Experts of a small language model: a variant of SOAP for the experts.
Below are experts of layer 6 (counted from 0) of a mixture-of-experts language model. Rows are named router (the router's row for the expert) and show model dimensions 0-127. Each number is 128 + 24 x the weight over its row's rms, rounded and kept within 0 to 255. Numbers have three digits each.
After each expert's rows: "mostly gets" lists some tokens that are sent to it at least half of the time. This comes from a sample of Wikipedia text that the model never trained on.

# expert 30
router:132149120088131123142163101137112143135120150130131119167089159073153125158119117163119131155104096175107137141096181144108165154112112161172113125135131104120188127137135137129143132155099143107114096135129128085177105124111101171117104080078107142118106161097146113114118102151147125151137143082125154117080123121110135098145099136151096121082095137123137141138115154110146130127140
mostly gets: " President", " president", "overnor", "ator", " Democrat", " Conservative"

# expert 0
router:175107119118144134127116123096138126134105133153115136111165136147091112159106154121140114138142118137119117116132098111113153125126119114082115122116069102103175083133162133144138155116094146126149152118073097147112149115106132122118128115163103095136109147102096159153114102156118103147112094101130143093112166165162106150156149097120159147147169136142118195154105112128065097107143
mostly gets: " 202", " 197", " 198", " 201", " 195", " 200"

# expert 38
router:131142119108102137128126116097120150124119138096151165110167108110124085177147110134128100074135169128081121077134105141060138083138116131134153128149179146127114131140150090131136144204098134074128146095081102111134099105126158103145126160152117117132145137132107146122158142142146137157158079133097119146112153148150109133122177134130128119115146146114127129126122090130117120122116
mostly gets: " 5", " 6", " 34", " 7", " 26", " 4"

# expert 47
router:139176133072096097145115130100091117146142132123132108110124110146138125147178110085115080098143102151147118110105122147127131093142106157116142150157165143148129110108122111142100167126104144127169112088120075158161092108106141101153123110165139140135135090162139169158108133118131129117141120130129111153159092162140119114125169126121168121178137178165140096109137101116163130127138
mostly gets: "',", "°N", " ft", " mm", " km^{2}", " /"

# expert 23
router:160104107107160178161148139138140130162124112129148152072119130160080137113105130180106129135141097104147112151163142121168146135113153140122107085140105141144101114122101087144098119101151138145141118142148129082137111138110157130127127156162114112095104104143120172131190178126133110081163176147090116151119166126127141144142126133144151100133147114155111168101142134155117137102124
mostly gets: " g", "-b", " b", "-p", "-c", " str"

# expert 54
router:098121132157150114136141169132081127134080146141151103090140147103125103103114089106118133145120140093094134118138174163150118106149064153118127089138131178171165127111138116132108132140113093131109141175153112153144143134124110113134125141140153124119136090079128113134130143141152105105137146138098156099147095112095124095152143166107094110117127157173152180163123134097144128132169
mostly gets: " comp", " res", " app", " dep", " cons", " exp"

# expert 51
router:134134095086147112100144104150145151156124138180118105122150165104158119129109172102155092130105114167146094123103080174147163116144164129157158071134142145154104147107113102103179088126154106118137109120110133091122154132108102142118127133123120118136119139086171145108098151142128127130125138093153144136172152105110157109104129106150109114126161135096119113106128159166132081127103
mostly gets: "g", "j", " Belg", "ić", "ç", "n"

# expert 40
router:130162096129108119069121147166112119117140155159166110130136120115160103131143154123106105141119146111155163063119085084154138121120145128138167102103118116155140148150146122160115136124141144078155107127099128186143161078108141165109157124145115129158170093118078152135126108134119106119114121121128122118102126139164162127134103141135118123107130131096149106174092124130096165162163
mostly gets: "sy", "ictor", "conom", "reme", "eh", "fess"

# expert 22
router:111137118079137126128108123093156165109146109110125126102150105157086142125142082153167136130151125117148147151147155138144108139189135134162139133114169125147150112118115099130154080115146151093145105157152146128139090113191114105123112163131107139096127156118088152156139101159120095084073062137140142115113138143132121112104161137126137151127095159167129128140116114124146141115088
mostly gets: "==See", " Length", " UTC", " Species:", " Total:", " Died:"

# expert 57
router:155117087150140112121112106099118093126166105091097110086102106162095167140177148131113112112093125168131136144103085172127093107091098105139152137154090128100144115132138136150124086107138146109118097118120110108066139146106111120123155101161183166148095151104121076129137163121127127134097126132146133142136170108109123144121140099139135145160138121079148119144105143142148119138124
mostly gets: ")", "),", "8)", "\",", "4)", "7)"

# expert 60
router:140133114088138133187117107090110066144143134106132149132126106149100143169108134126120136142141085134100118146152083134154135130115081085109134108121117095101143090172097100162136157112120137099098156133083115145159131105110118109132149164119153112148130131145150174119133127127117116136111080092141127176143111131118084160103166113110091100147115147120117090115116119142166088130127
mostly gets: " –", "–19", " +", " —", "–201", " Died:"

# expert 31
router:120135125163127116086130086157133147135072150147157131126084110083139129117167168120175152164111148183102115144143120158153146156199168118125124144118072154146121089122097136110147088123152104138112159134114144105125114158143139115130101097106121094122116144144149164145107141142141151122115115090155110178139139118152150126148101147123138099130164115081127117155114128133121135132126
mostly gets: "z", "ł", "ford", "rich", "ı", "berg"

# expert 10
router:145117157117129122121119121125154103150084111108157125138108134185155102150144153164160172153144109139117154105140116172103087175112184128142098104143099097130135147097123104110123117117107138133108126172088142156094095149133085117132112129107118123156131144116137119100126159147159127156172170098111137118115142081113138108182111160112135131071133152144104133123131124107150171124126
mostly gets: "on", "lam", "ograph", " phot", "mon", "ien"

# expert 61
router:177158158137096118166158159085126182145119117139118099170112117132141148133138110151103129086124098103089130134073141119138102145124102123110133127144107134133115106076165130132108143131120109114141158141098143150164092135138077102110130099128075129125115150126141099116141136094160109147115139127155122140118088137138139167117137127131134110180099148169166178137165155126150147110091
mostly gets: " South", " North", " town", " north", " city", " East"

# expert 44
router:112107154131143141148150133163148099115122098124126092124142108088165114092107159129130130135085145114081102118099123182140141155126117134152108141132137141098132077132099137135162126105119159095154120108141121131140117141090119091131113149157118102150100154146177158139118124118118119110152125154124083115124066135103147164091140112144176136136142113099094140067164122082081133131139
mostly gets: " and", " or", " but", " However,", " than", " &"

# expert 8
router:166093105162136100125142097130123116160163126118144117087143134124155125142108171111156113111135141154095115125125109138126129153130135145100117148122101106160160150140177122142186094176101107142120091137121151107084134150128153131110154130112144119137164140173086066098091086123116137099145123089142120165142117114082152167092120123098127091131126134120147146160147132164147126117151
mostly gets: " Me", "ie", "ko", "ette", "ina", "ia"

# expert 36
router:128140108100125142129148111089154161172165167174114115127159127111109097138103135150101100153119109111133141126139092118157134158120087132115126105163176136131136125091086101148097146137136105149129126137152114118138131145153078180159123144146157134087134141116133171161180159125125122153159157103121132086111108127090150111128140094115168133132069120153128178102124112141115125146106
mostly gets: " p", " var", " stat", " fl", " Ref", " Fl"

# expert 53
router:082154100139137192128113178118140144083121081083102154136119139111117113151111115141138111120131122119144097127124105142125093147151125151158087099107120104101098118110142159105101149108122112158177168111109146073118136125160128141139143091082097175132132142174143105108133120121135145145116125131107112106137127146155101126070110157111106088124139087141112104114087158142131133126146
mostly gets: " the", " The", "The", " his", " its", " a"

# expert 27
router:105100108098130124127146131137122081114118151096113128142086140157126149146085161131119113136146147143060114145122110169125145092129149139110105117112141131099127129120166146104106153086083139108128102142090095141138140131099118126131112116144112119116143146122093137151121107075121125179111163159144142173154095161136173199154129102152108159130116089140163096105146108122099109129130
mostly gets: "5,", "a,", "6,", "1,", "4,", "ia,"

# expert 17
router:123113141099126146118142127146121146113093125126134134102148113129139094131090107111154113142140140130171192094130151093114095154115117113105147101123143168098152084131114129120104131115158134172134152183140135108080151142106121118124140112110091125107108128122108186118128106114141125167117141100084130083133094085099098128113138104081113164116157144177122148124152128085170149156139
mostly gets: " con", " inter", " trans", " pre", " pro", " sub"

# expert 42
router:130154121117164100140131103144093106122154114166147133166122134079144129130085122108115113116154156150170123135124151137113153092127181140183140109146138103187111136148137118120154150143169093153115089125141125145078124121142079148094108100135109111142168111084120155110128126129134100123137132145087124111171166093108082091096113132115104126123163148153153133119135141139130143154162
mostly gets: "og", "olog", " app", "ag", "ig", " int"

# expert 63
router:134124122117104159124141129122119119132156146133149128121138136120099087150137129098181121095124095154102136135143121087095141084166146151121108142151089106135142148162107088139138075127128082147137148131116073095151111136108127155118155127158140146148117128146118136155090146123122118137145119103159137179104083142137166123132111091105151095082133140094132163068086119177102130126108
mostly gets: " McC", " Jac", " Gar", " Mc", " Thom", " Christ"

# expert 15
router:116133092131132111114155096097111122099113099142111130144164093064137113107109148110162112159143123099127096171125097142123128085130124086142129133098153162118108142151125128107092111106141129130136133113082121137096102142130157097154114149101116185144113134163173101159118125113127121098142097116158099112164139094156145106133140122117129161130122123160112192134097132179099164148152
mostly gets: " he", " He", " it", " It", " she", " who"

# expert 6
router:129140124139090109108144162097128137164135107110158102102117110146151160135118097127123140112151138116123106123130124169132169116106121076095100107128112162097137187142157115145149135092109100118110131116132144141123129154150110149095117131148127096124081094151137150107151116138162107108159175094102127092129150136082114108149114138092117116148164117105150180103177111191104148110106
mostly gets: " Turn", " Way", " Hill", " Bay", " Day", "field"

# expert 41
router:160100123134141140159125160124152139090144111144130156107152163125184155098094109173151146085126145127152111139092142157076111113151136123154157158126114131099158151168104129153140129139124140145112174107090085156144136131146131135123138153084127117124129134124145165166140115141147161202127134180139110165129119148140103134126100154108146145138091116133135146119100162125145170090132
mostly gets: " three", " two", " four", " former", " old", " born"

# expert 1
router:150172156088122090161149136141114128111130138186120112125108079132128120111159103085160135106107120114093200126112110114112111093155150115109117130115155099124105132186117118144179155122137135113161152106104127137128141150168144135147140109158101103133151137123154154130112141096142099151151116099138129145110155145101137103079142110099161108122124156116099126094085148169103153113129
mostly gets: " Br", " tr", " Gr", " Gl", " Bl", " Par"

# expert 13
router:132113150156130148146132130166157072173085154116106136172111122060091126169184120104129147142128141128086110149107162116147117134115142170131159097137128156133161163123155140111139108150132141155123125122141153124090166139147123123121130109134182125152127098089136101121129147138138122131147121098124174133106150133130157112184133109121082101128122108137084105135151121147168140092138
mostly gets: "ens", "ones", "lands", "ars", "ks", "os"

# expert 28
router:145127140168119119150142170079110115159160109147092146155172133145123130149158111108117114139139105158087134125160125114137138151120144135171151162122160091155104096161163154135097142144095075109103166119108121147163139126133176143149133152134131137134145163118162117161170108092126116093151139153126137099123117095155110108133130140090135127105117135116141189086146125111160129083140
mostly gets: " film", " series", " album", " song", " Film", " book"

# expert 25
router:133122115110086133089135100131116144144147133153148104105102136159060136159155115149108093074117127128154122138126165143133152109131151111161123138121144181146146069101138110126087141096109110109106163170124162132102132159147112115124107101123152114128173155131121105123167121168142097148120098116145149139112105140123135095155143104157179084137155119167099124103139132133085129140151
mostly gets: "|", "-", " National", "\n   ", " ·", " •"

# expert 4
router:166100153148074105111120130154146075160109149146098130166166096122157092094150101132081145136119108144103119132113140144144097122132126160156156098130112166143114123116109108115129137174109116156086113119169127141105147136159109143141114122091145120144108116088101084135120149125116102107101097158150102098061123103152140104162113116116117162099152100103143136156136107128151111113145
mostly gets: "ments", " members", "ctions", "ions", "ians", "ents"

# expert 52
router:079103157132126117118121130114121173086137131122135108078171142100138160083138130096131112141128130138099119132122152118122116158150141183094149129107111104128125087142132164119100166125117147140147175118163118130080129122124098137137108130117128172115174141126167111099166164123126197150114099174125106085108119142104107130129118115132152168148113100155144125152152162108136134149100
mostly gets: " all", " most", " more", " several", " some", " many"

# expert 59
router:155129123106153091074128157144140128118133140133113137101126130111138128086122146114123138132104147131136201083173097115108127179093140101126147117109176098130071124158143115155097104118136138122130108157118137150107115085116176119112121123142141136161161136150119100106124113163140114160147166084120156164115169117102107138134137153127086105141155150175126134145076108133129124144148
mostly gets: " tri", "ri", " bi", " Tri", " stri", " pri"

# expert 2
router:126116117145127153146094147091113150121158128155110114157097137168072125152146101162130135119110116115147130141118130132160150100140159113118112135144088132102158153117096130110169121106091130106096137188172127144132161121135146129168103144099180107091144139129111108139141153112072139097146154120161133138171165139134127120074129131090117135141115144133148101075097102114116082142145
mostly gets: "|---|---|---|---|", "|---|---|---|---|---|", "|---|---|---|", "|---|---|---|---|---|---|", " |", "|---|---|"

# expert 39
router:146151137165146125172156109127125079150100136149168131150124090094150103112141080134119149159155155151181113106107125175129101142081160093143142167129095134184139124126107152117144137145128146134123142111129150118096091135110156104123149151099116109137137082114130114130119146107129123097106118123126091155093116128134148169148116145163169100123163100094135120157126104122115182150109
mostly gets: " have", " having", " very", " has", " had", "is"

# expert 3
router:151115092116103125144119146121110124106149148134103126137102145152115123157135126146132111118091141091147122120193131131121130101078132135122136117119140163133147139142100115130132154133089158089149124130127152166156158124087178114178123103087158146124193153151132143152105111131097131134136117162114143141151132135167103109087111114100180098171125157082123110142106127108138060113135
mostly gets: "=", " Born:", "|", " 1;", "ote:", "\n\n"

# expert 29
router:141140078129161106120092132103128070120105159100110093115141158136100118136107141144087099138148116142122126153081071124134130090125118124115121131117157163113119162137098143134139147140155166145143129147113111145118101129167159122145146143152136101077143113110145179118105137107144159148128130108138110122079139137169100180140109173157143123172147148146167118136174098162127116120107
mostly gets: ".7", ".9", ".8", ".6", ".2", ".00"

# expert 21
router:110177109132136158122131142103145135166160149132151123163159162133095114132120116133115099072158145144140157169095170147122129163120074140104169151134143126091135150144171117123167173125091122102131131089088105159120141165097127098118145103145070126149137131127156124132123132133130115162128131085138142160123122146101100111118146121162155138116108132116114151107116166093143139082158
mostly gets: " American", " Indian", " British", " French", " Roman", " local"

# expert 33
router:175111125145106136151110167147129112155124130101129135094133130183144154139162158123080145162163145130144105126118127128147132107148132144101133152172145095100120151139123101120126091156155159160133084125148153092064165137121122150120107138134126132115107139131115095099150097127149126109113178178134145073109154125081128194135129140082121132129109098134101117164126127109128147114136
mostly gets: "e", " lo", " fe", "be", " pe", " Je"

# expert 19
router:168150076136117135133107101135156153163147122099154128106171080127108158106077134120094136147146095111160163132126106109120130143125101138087114130144124154126147139120131099153157134135100176114133128124145152122131128126165119148153145165107141127134138118121110149102131151142128116054151101148121148093057155097117117121098150105164126110140131123173138141161089097106154147101088
mostly gets: " Total", " Votes", " Candidate", " %", " Date", " Title"